config = dict(
    num_hidden_layers=10,
    n_experts=64,
    d_shared_expert=0,
    hidden_act='tanh_gelu',
    moe_layers=[1, 2, 3, 4, 5, 6, 7, 8, 9],
    normalize_top_k=True,
    balance_bias=False,
    norm='layernorm',
    tie_word_embeddings=True,
    train_tokens=304500000,
    max_steps=4647,
)
Below are experts of layer 5 (counted from 0) of a mixture-of-experts language model. Rows are named router (the router's row for the expert) and show model dimensions 128-255. Each number is 200 + 40 x the weight over its row's rms, rounded and kept within 0 to 999.
Before each expert's rows: a language model's description of what the expert responds to. This comes from a sample of Wikipedia text that the model never trained on.

# expert 13
It responds to: Line-start dashes in infobox fields like Headquarters or Released, en dashes in year ranges, and year digits in biographical data.
router,158,219,243,242,169,191,208,157,240,254,172,150,222,180,175,191,170,201,231,197,118,125,127,183,192,175,232,255,193,196,161,193,182,203,56,196,174,203,189,224,146,211,203,199,178,87,190,204,127,254,257,226,261,303,256,159,206,154,235,229,227,142,187,152,171,293,217,160,216,167,225,247,158,163,191,231,243,258,199,216,257,253,233,157,160,206,185,201,197,225,223,234,267,240,280,177,178,149,171,153,211,199,261,189,269,168,237,166,264,170,197,159,216,192,233,255,188,207,117,210,201,130,142,143,181,208,157,131

# expert 6
It responds to: Mid-word pieces of Spanish, French and Portuguese names, especially consonant clusters, such as Agu-asc-alientes, Cu-enc-a, Val-d-és, La Gard-ette.
router,241,147,224,209,183,205,154,213,233,151,176,149,222,217,173,184,251,243,226,183,234,205,254,204,186,221,225,114,190,166,284,122,186,258,255,199,146,223,178,218,196,211,206,204,286,151,256,152,190,145,230,234,150,252,134,154,182,177,211,219,171,214,203,213,208,87,266,180,205,184,217,177,219,191,237,261,202,184,133,214,155,208,206,223,189,264,188,212,168,180,141,276,278,176,229,134,188,230,201,211,173,227,222,164,222,214,137,155,163,230,214,176,195,237,225,237,186,198,238,238,161,185,225,179,292,175,169,209

# expert 10
It responds to: Pronouns and first words inside quoted song, album or episode titles and dialogue, such as You, My, I, It, He.
router,123,161,250,251,235,227,214,193,217,192,160,184,262,196,180,207,178,112,178,203,239,137,158,159,289,189,227,149,265,125,258,196,186,185,262,220,191,144,214,210,203,226,155,187,328,227,227,180,213,214,185,221,144,198,171,263,165,170,119,204,222,180,208,177,215,165,240,171,143,219,141,182,142,218,162,153,248,170,209,220,149,210,149,248,199,246,194,228,212,105,182,229,178,228,231,222,152,250,160,213,172,212,138,221,138,221,140,217,135,199,122,257,183,233,155,187,197,138,149,212,116,131,238,308,231,163,185,206

# expert 49
It responds to: Pipe separators and divider rows in wiki tables, especially election results with Party, Candidate, Votes, and match score tables.
router,125,158,189,270,211,263,191,241,178,225,244,191,163,194,98,224,202,251,209,229,227,249,263,201,298,140,142,226,187,280,194,211,171,180,163,228,200,231,188,244,194,233,169,161,171,195,227,184,218,279,230,203,166,233,241,204,140,195,181,216,234,253,271,279,114,210,183,173,129,148,261,216,267,181,252,164,193,145,186,203,193,230,310,167,211,149,241,257,225,178,203,175,164,218,208,194,128,155,187,208,218,213,189,223,163,131,199,213,207,200,187,177,226,237,110,208,196,225,216,206,224,235,180,148,221,239,203,181

# expert 60
It responds to: Place and time prepositions and the article following them in prose, such as in, during, within, near, in the.
router,215,197,225,194,218,192,198,242,147,310,247,153,217,178,241,159,180,185,233,236,186,156,170,229,174,203,203,259,195,228,146,188,198,191,149,150,223,270,160,204,172,205,246,189,249,197,199,188,172,272,232,218,211,137,215,228,238,211,255,167,242,216,196,231,225,188,161,227,198,264,290,167,194,111,225,191,204,153,211,273,217,281,219,181,240,259,124,225,203,212,175,177,217,200,125,164,139,136,248,145,110,181,160,184,196,154,277,177,222,161,221,201,131,230,176,207,192,185,186,210,212,242,142,150,143,256,176,272

# expert 18
It responds to: List dashes, line breaks and field labels in infoboxes and lists, such as Location, Coordinates, Binomial, Personal information, plus coordinate separators.
router,207,225,215,204,220,237,162,186,177,214,170,244,185,195,248,244,126,210,214,172,174,282,206,205,231,205,262,241,193,223,167,156,195,200,239,169,226,216,202,177,263,174,171,166,198,157,122,207,144,259,120,226,259,224,176,251,166,166,260,163,161,216,222,188,189,248,176,220,222,162,250,194,214,154,203,168,98,202,189,201,264,236,167,221,210,222,205,173,207,193,212,156,190,180,165,229,165,202,238,162,181,289,267,215,225,250,246,300,209,153,180,185,156,290,229,183,226,272,128,149,236,169,223,120,163,196,198,167

# expert 58
It responds to: Final pieces of personal surnames before a verb, such as Clap-ton, Tasn-im, plus sentence-initial he or He in biographies.
router,206,230,195,144,224,210,134,194,158,230,222,191,59,170,229,233,202,210,202,314,176,229,105,192,159,269,196,148,230,258,257,165,158,239,219,188,178,273,231,154,121,152,184,241,192,253,133,235,255,215,222,256,252,174,212,188,227,232,244,210,199,234,184,172,177,225,110,276,219,202,216,148,171,172,155,131,222,298,172,169,191,242,203,153,167,243,182,232,149,226,253,167,222,180,153,208,250,217,190,130,153,222,279,224,211,213,214,140,247,195,234,193,214,123,116,228,200,166,201,188,183,117,186,197,227,207,231,226

# expert 15
It responds to: Pipe separators between table cells, especially after numbers in data rows, plus list dashes, semicolons and "and" joining items in lists.
router,216,188,247,198,207,199,235,207,172,199,227,240,164,234,240,205,172,162,183,171,177,196,199,241,142,180,251,194,167,203,173,245,198,189,189,242,163,177,279,211,201,191,258,225,110,165,274,208,224,282,178,174,150,180,218,178,193,159,217,246,221,221,197,239,220,187,228,119,158,168,175,203,281,240,212,192,196,141,197,197,160,197,165,172,278,157,176,210,188,317,223,171,211,154,165,181,274,172,148,230,251,190,203,181,230,205,229,200,179,163,206,230,170,172,237,224,203,219,179,140,304,284,164,200,165,173,279,205

# expert 0
It responds to: First names and surname pieces in people's names, often in lists and tables, such as Mc, Van, Richard, Wil.
router,236,204,215,223,195,216,149,134,220,149,197,205,192,178,167,154,276,213,223,267,223,225,199,192,197,258,196,120,194,186,199,164,131,233,169,165,198,209,231,194,209,228,117,205,189,144,184,196,219,187,242,216,189,217,159,173,189,221,201,285,206,216,247,201,143,139,212,177,236,219,217,245,165,185,136,201,158,243,191,206,211,208,271,199,154,293,186,197,178,222,182,253,152,211,206,171,228,224,262,206,240,224,209,223,201,187,246,196,139,178,245,184,207,161,186,168,248,176,225,261,220,128,245,227,172,227,199,156

# expert 39
It responds to: Final letters or pieces completing proper names and titles before punctuation, e.g. Centauri, GameCube, Gumucio, Provo, mostly in lists and tables.
router,239,190,163,207,234,160,258,195,225,105,188,193,206,237,259,181,190,212,213,186,131,177,158,203,138,215,242,103,247,140,250,198,133,113,244,202,213,244,202,195,194,226,141,213,188,266,292,209,244,178,180,257,200,157,207,182,88,176,119,215,169,145,213,240,250,173,188,187,252,187,281,279,217,269,194,104,221,276,141,281,159,206,198,207,203,188,224,182,151,216,177,236,149,173,183,242,229,197,307,174,215,151,191,310,214,213,235,226,195,192,193,132,260,202,279,206,194,237,192,189,183,146,198,150,225,192,163,177

# expert 24
It responds to: Single capital or lowercase letters starting a word or standing as an initial, such as K in Mark K., b in baked, D in Dabou.
router,258,228,252,227,180,221,189,220,161,293,196,201,205,218,160,247,166,175,215,262,145,162,251,218,294,200,189,200,236,120,234,213,165,292,219,274,225,233,213,211,252,275,138,140,185,154,239,161,206,154,303,224,161,198,206,210,209,194,160,181,230,117,160,208,221,202,212,201,174,194,232,249,235,295,169,158,250,264,201,228,197,142,241,218,233,200,214,149,157,166,185,260,171,203,153,161,185,239,165,266,200,184,129,185,177,148,144,219,233,159,207,191,158,130,209,138,224,221,172,263,241,259,188,204,225,231,254,176

# expert 30
It responds to: First or middle syllable fragments of ordinary words and names after the, of or a, such as su-ite, la-undry, li-aison, Swi-fts.
router,153,93,234,267,202,235,164,159,253,137,214,157,284,181,222,225,258,163,194,230,231,161,240,209,209,123,200,256,221,159,161,237,133,225,256,201,176,152,196,282,237,217,221,168,313,165,271,191,173,151,211,137,145,210,155,207,221,220,128,166,191,157,181,164,193,146,209,208,183,188,169,215,251,158,166,165,201,172,195,220,149,162,230,202,229,252,158,208,242,200,206,257,215,215,217,257,237,181,155,208,216,237,224,137,163,275,179,224,181,173,174,226,188,250,198,192,211,202,210,191,173,47,176,238,169,137,226,178

# expert 4
It responds to: Commas, semicolons and dashes right after numbers, ordinals or scores in sports and results tables, like 4th, / 6–3, / 62nd.
router,188,237,225,175,221,192,249,149,215,207,232,163,142,146,189,198,245,234,221,185,205,184,245,172,107,153,142,112,233,226,228,211,249,265,184,253,219,147,241,132,136,152,186,165,134,184,135,153,274,200,187,222,195,143,219,189,224,252,214,141,240,182,162,222,178,254,252,210,243,238,147,182,241,204,184,154,193,185,198,187,216,227,213,182,233,137,183,128,237,184,179,174,215,191,263,289,295,123,167,173,139,219,230,162,211,72,175,225,251,264,159,208,126,227,197,224,231,232,175,237,124,249,129,169,207,195,176,268

# expert 50
It responds to: Pipe separators following a name or value in wiki sports and results tables, plus sentence-initial pronouns he, she, it.
router,108,220,202,247,138,206,215,224,170,197,206,220,199,169,166,152,215,219,188,255,130,173,153,134,170,267,183,244,136,241,174,177,186,141,183,217,191,217,200,194,214,190,200,155,183,198,241,126,268,261,166,212,150,177,235,199,231,195,187,245,249,171,236,228,188,228,182,184,249,171,203,214,167,224,265,141,212,198,156,182,242,272,248,119,260,205,227,236,217,197,256,162,189,230,206,232,242,159,228,207,210,213,225,279,211,182,189,157,255,192,183,103,213,157,230,211,192,229,251,161,147,273,251,185,220,157,222,209

# expert 56
It responds to: Nationality, party and occupation words opening biographical descriptions, such as Nigerian, Republican, politician, a, after is a or born.
router,242,195,183,201,227,192,140,152,149,139,239,199,164,223,173,214,252,230,170,262,192,193,126,201,167,231,163,274,176,219,202,198,255,206,176,165,209,193,188,219,150,148,264,204,243,220,138,214,273,190,221,205,203,215,232,177,176,224,265,215,176,191,192,236,212,234,110,269,175,166,139,175,136,166,208,228,266,250,186,180,197,190,193,201,202,297,139,258,163,226,274,231,195,165,94,190,236,255,240,159,186,167,267,199,249,189,169,178,255,208,262,195,195,205,201,293,159,166,175,220,157,156,175,197,192,151,188,195

# expert 26
It responds to: Middle syllables of German, Dutch and Scandinavian surnames and place names, such as Häm-mer-le, Sch-wed-ens, Petz-sch-ner, Hob-ok-en.
router,204,179,174,173,157,220,124,192,214,157,164,168,296,199,215,204,263,183,283,205,185,213,279,284,194,288,212,152,249,208,250,183,181,215,236,206,153,226,252,238,275,192,158,220,326,134,184,182,143,136,243,226,158,207,220,120,232,243,168,210,208,222,219,155,179,128,204,272,234,289,182,197,188,248,197,212,196,187,161,220,210,121,199,258,195,250,127,205,135,209,156,243,248,231,218,169,196,153,223,219,290,206,143,159,210,177,284,201,202,145,198,182,201,156,186,206,260,124,219,196,146,159,253,209,184,185,177,211

# expert 21
It responds to: Colons and line breaks after field names in infobox and taxobox lists, e.g. Phylum:, Class:, Genus:, Height:, Webcast:.
router,231,203,231,173,211,180,208,213,297,221,188,168,201,215,163,212,233,207,230,118,112,192,243,162,187,219,227,198,180,211,148,173,189,154,161,206,113,177,184,122,170,153,203,203,179,138,163,217,152,216,216,138,276,167,204,120,173,211,272,166,266,173,207,160,172,207,288,174,156,213,98,236,175,207,220,208,129,249,252,225,222,154,279,177,176,219,255,148,189,176,292,168,249,259,258,209,69,251,144,124,227,209,201,168,201,218,172,260,260,225,149,188,266,144,204,236,190,141,220,150,231,188,221,172,87,252,181,138

# expert 1
It responds to: Punctuation that opens a parenthetical or list item, such as ( before born or died, list dashes, table pipes, and semicolons.
router,203,233,192,147,213,183,294,242,187,135,216,224,203,225,185,173,231,187,187,231,186,199,231,206,184,193,198,163,176,227,215,210,261,203,192,190,157,196,219,213,192,227,281,130,60,98,256,199,195,273,179,251,176,141,256,220,203,131,143,171,265,188,221,226,284,273,235,139,203,167,129,154,177,269,249,149,230,227,177,236,127,189,256,174,196,242,206,211,212,172,186,242,175,171,229,220,186,191,212,231,203,247,199,202,259,195,236,210,275,248,141,247,202,202,244,203,160,272,186,249,250,284,211,233,194,232,182,174

# expert 32
It responds to: Syllables and accented letters in transliterated Slavic, Turkic, Japanese and Near Eastern names, plus cuneiform bytes, such as Šau-š-ka, Kam-y-shin, Yak-iv.
router,174,142,241,178,176,197,164,236,155,160,186,155,293,202,217,185,226,181,252,145,243,185,215,189,238,239,159,135,270,206,269,161,153,130,167,253,146,201,223,198,226,204,178,257,250,142,196,206,232,143,204,183,134,204,196,176,133,221,129,208,215,172,210,209,202,90,217,254,170,209,278,272,252,285,190,147,205,220,173,192,117,111,316,196,172,179,175,206,191,196,134,269,200,197,198,245,189,271,214,214,257,166,164,141,165,267,211,230,130,213,204,187,146,168,152,160,256,171,198,180,216,130,177,203,275,196,256,234

# expert 52
It responds to: Final words of multiword names and institutions, such as New York, Court, Council, School, plus "(" after UTC offsets.
router,217,198,238,138,287,220,150,143,179,252,242,221,121,147,206,258,207,167,216,252,179,199,130,199,159,224,221,225,264,196,188,164,126,247,254,157,157,174,247,176,144,203,149,237,243,249,85,226,205,208,168,212,213,225,213,215,237,201,206,155,210,285,187,200,182,218,182,218,188,222,128,154,205,177,197,207,179,276,168,169,224,282,183,185,151,196,168,149,226,176,201,174,149,157,190,180,203,245,184,128,147,255,219,199,219,224,184,189,174,239,191,231,261,194,187,214,215,235,201,187,131,140,173,90,212,196,228,195

# expert 2
It responds to: Uppercase letters, digits and fragments inside acronyms, model codes and abbreviations, such as ICH-R-P, AB-P-s, VQ37-V-HR, MOREN-A.
router,234,199,190,117,222,185,147,167,261,203,225,153,163,180,157,283,162,192,110,228,155,178,124,225,250,257,128,170,191,185,166,176,180,197,249,175,172,184,172,202,276,222,175,245,182,235,181,190,219,186,284,184,198,262,236,195,134,204,141,201,207,221,233,223,231,254,250,253,205,191,138,165,167,192,171,170,178,226,185,229,176,259,188,201,222,212,267,180,195,189,182,169,197,201,196,208,139,169,239,153,289,179,223,203,176,203,240,213,217,142,222,192,229,146,214,207,236,216,159,256,165,172,203,220,252,186,304,171

# expert 19
It responds to: Short letter pieces inside rare names and words, such as am in flamenco and Slam, ick in Glickman, th in Wth.
router,186,156,250,183,90,199,181,149,232,256,162,224,272,207,170,179,195,221,204,239,243,145,251,206,286,197,132,215,202,148,220,214,203,231,217,167,213,139,177,233,228,202,255,125,232,129,260,210,221,149,171,113,162,208,185,153,218,247,218,217,245,206,250,230,158,155,185,171,235,234,216,212,205,242,135,277,169,182,187,221,143,149,129,256,189,173,212,245,200,259,173,188,213,221,230,170,167,171,206,250,215,272,181,155,191,216,201,152,187,226,249,194,166,236,252,191,260,146,152,194,239,171,248,243,190,219,166,200